config = dict(
    n_layer=14,
    d_model=160,
    d_expert=64,
    router_noise=0.1,
    groups_per_token=3,
    lr_router=0.000518,
    vocab_size=7762,
    tie_embeddings=False,
    optimizer='soap_variant',
    beta1=0.95,
    beta2=0.98,
    grad_clip=0.5,
    batch_tokens=[65536, 131072, 262144, 524288],
)
Below are experts of layer 6 (counted from 0) of a mixture-of-experts language model. Rows are named router (the router's row for the expert), up (a neuron's input weights, with its number) and show model dimensions 0-159. Each number is 50 + 12 x the weight over its row's rms, rounded and kept within 0 to 99.
Before each expert's rows: "gets" lists some tokens that make up at least twice as much of what it gets as of all text. This comes from a sample of Wikipedia text that the model never trained on. Tokens count by the router's weight.

# expert 61
gets: " was", " is", " were", " are", " had", " be"
router:35 46 43 30 66 80 48 45 57 54 41 35 62 54 23 73 41 34 58 51 55 35 42 64 69 47 50 34 39 57 43 38 63 50 36 61 42 45 44 62 61 48 40 66 85 57 44 52 40 46 51 49 32 71 49 52 46 55 48 57 63 40 38 38 55 62 66 34 49 25 62 61 54 36 45 56 26 63 52 65 67 71 47 45 45 48 68 53 40 58 26 74 48 54 57 50 44 37 49 54 48 60 65 63 31 51 50 56 40 41 45 62 52 35 48 77 43 64 66 48 54 46 87 46 45 48 31 53 51 65 30 63 46 51 34 51 53 54 69 62 64 44 44 41 30 49 55 53 46 47 43 38 31 53 40 45 54 44 34 54
up0:41 39 47 59 53 39 43 50 44 54 60 57 54 46 52 49 61 49 50 43 46 36 63 49 36 55 68 59 59 33 31 50 52 58 43 51 17 55 65 53 66 42 31 53 51 31 65 51 39 46 36 58 63 45 55 47 27 41 35 44 53 39 38 58 47 59 41 71 59 38 75 77 36 68 48 38 29 52 33 51 45 48 68 54 69 43 55 65 52 48 52 43 41 34 49 62 63 53 50 75 48 54 59 60 31 51 59 55 52 49 74 54 48 54 73 57 63 38 55 77 31 52 42 39 58 41 21 40 51 53 65 54 45 75 66 35 60 60 46 60 60 31 44 66 64 45 49 39 48 52 65 47 59 50 41 46 38 35 91 46
up1:79 46 43 39 46 44 52 43 56 55 56 37 59 43 59 44 31 46 45 40 49 53 38 74 58 62 54 32 42 72 50 52 32 70 46 38 44 43 27 47 41 55 37 29 48 30 42 44 34 37 44 83 55 48 58 50 64 49 64 49 62 49 44 66 57 38 45 33 41 51 47 51 35 46 42 42 45 49 47 63 39 68 62 70 41 21 79 60 55 43 67 57 58 39 37 62 65 40 57 44 50 57 47 51 54 57 48 48 39 65 25 47 48 30 50 30 65 54 48 38 67 37 39 44 54 59 56 54 44 44 45 56 49 29 60 42 51 65 45 46 81 38 51 25 59 41 73 30 38 39 33 60 42 50 49 38 69 49 50 70
up2:40 37 59 45 52 44 46 74 61 66 49 78 49 66 59 58 58 58 43 83 52 60 51 56 67 29 37 51 43 22 76 41 54 32 67 43 59 48 51 65 34 46 45 62 47 38 44 58 56 62 41 40 54 45 50 49 61 47 44 35 47 65 33 57 49 49 58 62 54 51 56 28 37 50 68 60 58 41 54 39 31 29 63 54 21 32 51 67 58 55 51 62 49 56 44 52 46 57 52 32 43 62 55 55 65 43 42 52 45 50 44 70 40 31 56 49 55 55 32 47 51 42 27 32 71 55 29 73 57 66 57 54 37 58 60 56 72 41 58 51 38 45 50 45 72 85 41 73 36 43 47 52 50 45 38 49 41 57 37 55
up3:37 47 59 36 44 39 30 69 52 55 42 64 32 48 40 38 58 51 50 68 60 57 66 46 52 67 55 33 53 28 46 36 40 52 60 47 56 53 54 61 39 72 35 57 43 59 20 56 49 38 69 58 44 57 58 39 64 38 39 36 50 69 29 33 64 66 40 39 43 44 52 44 44 56 38 55 55 61 56 28 55 37 59 48 48 46 46 53 36 43 47 50 69 38 77 31 33 36 68 55 47 56 50 48 48 24 61 40 41 46 43 34 42 45 49 37 48 61 70 42 42 44 38 66 52 53 51 69 54 46 54 58 43 32 72 77 54 54 66 32 40 48 32 40 54 52 14 31 57 32 31 54 66 53 44 41 63 51 56 36
up4:47 32 56 59 56 28 48 78 57 49 66 40 53 34 64 65 45 53 44 43 54 48 62 35 33 43 63 61 39 71 58 50 57 47 40 61 48 38 54 41 27 50 63 55 46 46 78 42 56 60 58 42 40 43 43 44 23 63 55 27 51 46 44 52 53 44 49 57 60 56 21 46 67 49 44 68 47 40 58 53 52 63 57 37 57 53 35 59 50 56 35 50 77 40 51 55 63 33 48 45 38 60 48 41 51 51 51 33 47 37 63 47 19 19 67 52 51 53 47 54 23 64 73 58 61 68 40 44 33 51 53 35 55 54 45 22 73 44 45 50 37 28 53 56 44 69 47 58 43 37 68 61 55 55 52 57 75 44 38 53
up5:26 45 46 56 72 35 53 59 53 52 42 57 56 65 34 51 63 51 47 70 36 67 25 35 69 54 63 58 65 35 46 45 52 34 57 30 57 26 37 42 36 60 50 58 40 53 50 29 41 58 42 33 55 42 59 40 48 37 44 49 30 70 46 39 51 61 43 60 55 46 61 70 52 42 40 50 52 26 75 40 50 56 46 33 59 39 46 39 53 53 51 48 34 51 61 52 42 54 55 35 45 58 43 37 66 34 55 51 52 67 63 64 79 45 52 60 46 39 48 69 62 48 23 51 63 67 60 77 34 79 36 42 72 42 39 68 60 57 44 45 62 53 56 54 45 44 46 73 49 60 53 46 71 46 61 70 41 45 45 48
up6:58 50 34 67 22 63 56 29 55 44 30 43 44 37 44 51 46 53 63 62 40 64 50 71 47 39 45 63 65 38 39 48 52 48 63 37 39 59 48 39 60 60 58 40 47 44 43 65 37 53 52 36 46 71 67 69 39 40 34 40 25 50 31 70 41 52 63 43 35 40 52 43 66 39 62 59 42 63 43 58 52 67 53 41 40 35 79 67 63 49 54 66 57 58 56 67 67 56 57 55 52 62 49 75 57 65 32 53 62 58 36 52 38 47 81 49 58 46 46 54 70 65 35 63 59 46 67 35 62 61 68 55 39 73 37 60 64 60 43 52 49 48 70 48 42 57 59 34 41 52 60 36 38 42 63 62 43 42 36 64
up7:31 40 42 61 47 54 24 38 46 62 61 78 52 27 41 51 60 45 29 57 56 42 61 41 26 67 57 30 48 59 35 58 47 52 38 57 39 37 49 45 47 49 71 56 33 35 68 56 55 58 53 35 43 54 52 63 25 60 50 46 44 50 52 53 43 39 52 75 32 54 47 57 64 59 61 62 54 54 56 51 38 38 59 33 47 40 46 57 41 58 72 76 62 45 34 72 54 41 78 56 36 39 64 25 53 54 70 58 49 25 52 56 35 43 47 48 54 54 37 80 67 44 43 50 46 43 30 64 56 60 50 36 42 34 51 42 60 57 41 45 42 67 62 35 33 42 52 46 62 32 41 56 54 46 72 66 46 51 36 49
up8:53 58 48 53 40 61 44 38 38 45 71 63 19 45 44 48 55 55 46 54 43 61 60 59 48 68 38 82 55 24 40 28 40 55 54 46 44 67 61 56 55 46 50 62 38 51 53 48 52 58 25 64 28 58 46 48 38 34 52 61 39 39 67 46 30 59 42 65 75 72 53 40 55 64 47 50 41 43 55 49 56 41 48 43 58 53 59 23 44 49 33 23 52 28 51 57 51 42 61 56 39 59 68 49 80 29 49 75 56 53 52 53 53 43 40 42 51 64 45 51 46 38 67 67 58 47 48 49 65 59 40 80 58 62 54 63 64 48 50 71 64 66 56 54 54 44 49 32 57 68 47 57 51 31 59 52 42 26 38 43
up9:46 40 44 59 47 37 52 61 42 54 60 47 59 45 46 51 48 40 57 32 24 33 38 55 64 51 47 55 64 44 45 29 56 50 66 23 52 48 39 59 46 42 47 55 50 40 66 57 69 62 27 53 47 54 58 54 32 26 52 71 29 37 38 44 56 56 44 62 40 56 61 64 44 51 67 36 43 30 69 38 54 29 43 42 75 41 41 48 21 43 54 38 25 81 60 52 58 44 61 41 43 52 38 45 40 42 53 51 47 55 62 46 54 46 63 47 42 40 41 42 52 42 68 65 62 48 38 60 53 66 50 44 39 50 27 56 80 56 62 36 54 11 71 58 48 62 25 51 52 41 46 32 54 55 44 59 53 50 35 45
up10:62 33 42 46 56 59 45 39 54 39 68 54 56 38 51 38 51 36 34 43 46 74 53 37 39 52 44 39 50 42 44 58 33 53 26 43 65 58 60 49 44 50 43 21 48 58 35 33 67 55 46 35 82 56 31 58 36 44 50 75 67 53 23 58 44 40 31 39 53 59 68 27 61 50 58 64 49 46 50 67 64 44 48 52 34 57 48 36 39 48 46 35 52 46 54 48 64 34 60 49 22 48 56 54 38 36 49 36 50 42 50 43 28 51 45 42 41 35 28 56 43 39 64 39 53 61 33 34 49 19 30 37 44 73 60 48 53 46 52 43 37 53 68 42 69 46 60 37 54 67 53 69 68 40 57 59 43 52 42 45
up11:49 55 61 52 52 35 54 26 62 56 61 62 46 39 27 37 40 29 43 47 38 51 53 46 17 29 60 46 64 45 39 45 29 58 35 63 18 42 57 59 60 68 48 35 57 37 39 53 44 45 40 33 66 65 41 23 52 21 48 66 39 42 51 50 32 50 49 51 69 60 68 49 63 29 54 65 43 50 53 67 45 62 52 27 54 36 49 45 43 60 48 44 40 41 72 34 55 38 42 53 37 51 42 49 44 54 68 54 55 44 37 37 44 60 33 70 56 44 40 48 59 77 40 54 48 43 47 51 61 31 58 53 40 42 69 67 66 52 50 58 55 45 50 51 57 28 40 62 33 69 27 43 52 55 49 42 58 64 42 60
up12:58 63 39 48 58 44 41 75 41 61 20 36 66 38 65 47 52 29 61 44 43 55 50 54 34 54 57 44 70 50 49 43 44 50 57 51 82 38 37 48 24 55 52 60 80 63 72 60 51 38 47 36 33 34 56 35 61 62 38 57 44 45 38 44 49 63 54 45 72 52 33 83 45 40 52 57 41 49 60 64 33 52 61 52 27 48 42 68 51 57 44 48 69 44 64 34 29 46 50 57 51 61 40 48 63 67 71 58 71 49 29 50 47 50 77 58 46 47 45 58 63 45 58 66 43 77 35 33 42 46 56 39 51 38 40 51 51 57 55 59 42 51 29 53 41 45 53 49 37 45 43 57 46 45 57 46 56 44 42 21
up13:46 36 45 55 12 46 26 44 32 53 64 43 14 38 53 61 54 21 47 42 52 42 39 58 42 69 40 41 45 30 42 58 43 45 39 38 53 72 61 51 59 26 50 57 63 49 61 47 29 52 69 50 49 54 44 56 47 52 55 32 49 70 58 56 58 48 55 57 19 69 50 45 46 52 48 59 62 45 31 67 46 50 36 47 54 71 50 49 60 60 57 65 52 63 67 69 65 39 36 50 29 44 35 29 17 37 49 65 36 52 69 36 46 55 41 51 53 28 30 53 52 52 55 50 50 45 38 51 51 49 68 38 59 46 48 37 56 39 44 50 51 37 59 38 44 50 36 32 70 52 43 59 46 45 67 57 56 50 43 63
up14:32 71 49 87 32 58 67 55 43 60 52 42 79 45 43 28 54 64 60 59 63 50 49 29 35 61 34 54 32 40 47 46 50 45 50 54 33 63 50 56 44 40 62 57 51 50 63 48 57 67 67 54 38 42 38 69 36 48 51 72 42 59 47 54 46 43 60 67 67 57 61 36 47 40 38 50 51 46 55 46 58 35 46 50 38 60 45 47 54 79 37 52 58 49 35 54 61 58 43 51 43 41 46 58 31 45 64 50 52 32 42 55 59 39 47 51 38 55 33 39 55 34 50 32 51 48 56 32 70 37 52 46 42 61 55 35 54 38 30 55 40 57 46 59 88 61 50 74 48 48 25 35 51 57 56 37 68 59 83 61
up15:25 55 59 13 50 47 67 41 59 33 60 79 27 58 50 71 48 68 57 53 73 71 54 72 60 64 47 79 44 59 52 52 28 54 58 56 39 57 58 47 33 66 32 63 52 56 51 32 53 60 51 55 46 45 45 45 59 65 48 47 38 67 62 53 37 58 40 42 40 43 56 24 53 36 59 54 64 50 59 54 59 32 40 41 51 31 62 47 48 33 60 44 58 58 53 38 45 73 53 53 58 58 31 35 49 59 47 56 45 37 51 62 51 43 54 57 61 41 32 50 48 64 56 47 31 27 35 21 82 51 43 60 32 44 64 52 35 54 69 60 46 52 35 61 60 64 45 48 55 56 48 54 52 41 53 37 53 47 50 56
up16:57 49 42 39 41 45 34 54 43 60 44 47 53 41 60 82 40 34 65 58 42 53 55 44 46 82 58 73 56 59 57 54 53 54 65 58 39 43 29 34 53 39 47 47 54 46 58 50 61 50 74 44 48 58 45 42 36 53 41 50 54 43 19 53 22 45 38 21 51 55 53 62 39 42 53 68 32 51 53 51 58 61 74 56 45 23 53 50 61 54 71 78 36 52 46 69 42 68 46 59 60 34 53 49 57 51 42 35 58 51 31 26 39 47 45 62 66 64 65 63 13 66 45 68 45 64 64 56 46 35 52 44 49 45 57 50 49 33 51 69 68 57 41 53 43 50 56 60 27 44 50 36 46 50 56 46 63 56 51 53
up17:45 23 49 42 56 38 61 22 55 45 70 59 49 82 47 39 54 35 67 48 54 60 49 67 50 62 49 43 51 43 65 56 52 29 40 69 40 78 37 67 42 61 54 47 47 52 46 52 66 54 43 42 77 59 34 29 57 33 47 46 44 49 45 65 47 70 47 59 65 53 43 63 36 55 50 50 57 49 48 61 64 17 45 71 27 29 66 28 61 48 57 50 58 35 51 58 46 65 42 44 23 64 72 40 46 54 24 44 33 56 39 39 64 58 55 48 52 64 48 45 47 42 66 37 53 57 41 39 51 56 51 52 64 35 46 52 44 56 55 53 58 57 57 47 43 29 45 39 29 69 42 39 68 43 55 36 46 47 39 34
up18:66 45 73 64 45 34 42 58 65 22 51 65 57 53 45 26 42 46 60 37 60 38 67 35 66 40 47 29 50 53 45 39 48 56 45 68 28 48 56 67 56 36 56 49 27 36 54 42 52 55 42 63 38 64 57 58 46 52 48 41 22 50 59 58 46 48 61 52 43 65 64 41 75 66 66 27 58 66 60 35 52 44 42 51 47 57 48 52 52 40 56 52 70 41 57 89 62 75 40 42 39 58 48 55 29 31 51 37 46 51 62 45 57 63 52 70 66 53 42 31 45 67 56 49 36 55 37 61 59 53 33 51 49 55 56 44 35 40 39 31 55 38 26 57 73 46 50 60 55 55 67 53 52 37 55 60 59 55 57 32
up19:47 36 43 40 51 43 44 26 59 52 35 60 48 54 53 71 59 44 47 46 48 60 61 58 45 76 61 54 46 49 41 55 46 55 39 55 53 45 67 44 50 71 49 50 36 32 55 56 70 61 61 42 65 35 33 36 50 59 25 42 51 59 64 44 41 41 66 23 31 41 27 29 41 36 59 61 60 45 51 35 50 39 53 36 70 42 46 38 46 44 48 35 55 47 36 44 47 61 64 80 72 49 39 43 59 58 40 23 25 42 54 49 63 36 56 51 47 58 41 52 68 23 56 44 39 45 75 71 71 52 59 52 50 44 64 49 58 61 35 61 59 55 38 54 69 39 53 31 52 52 54 57 48 44 72 34 75 39 51 45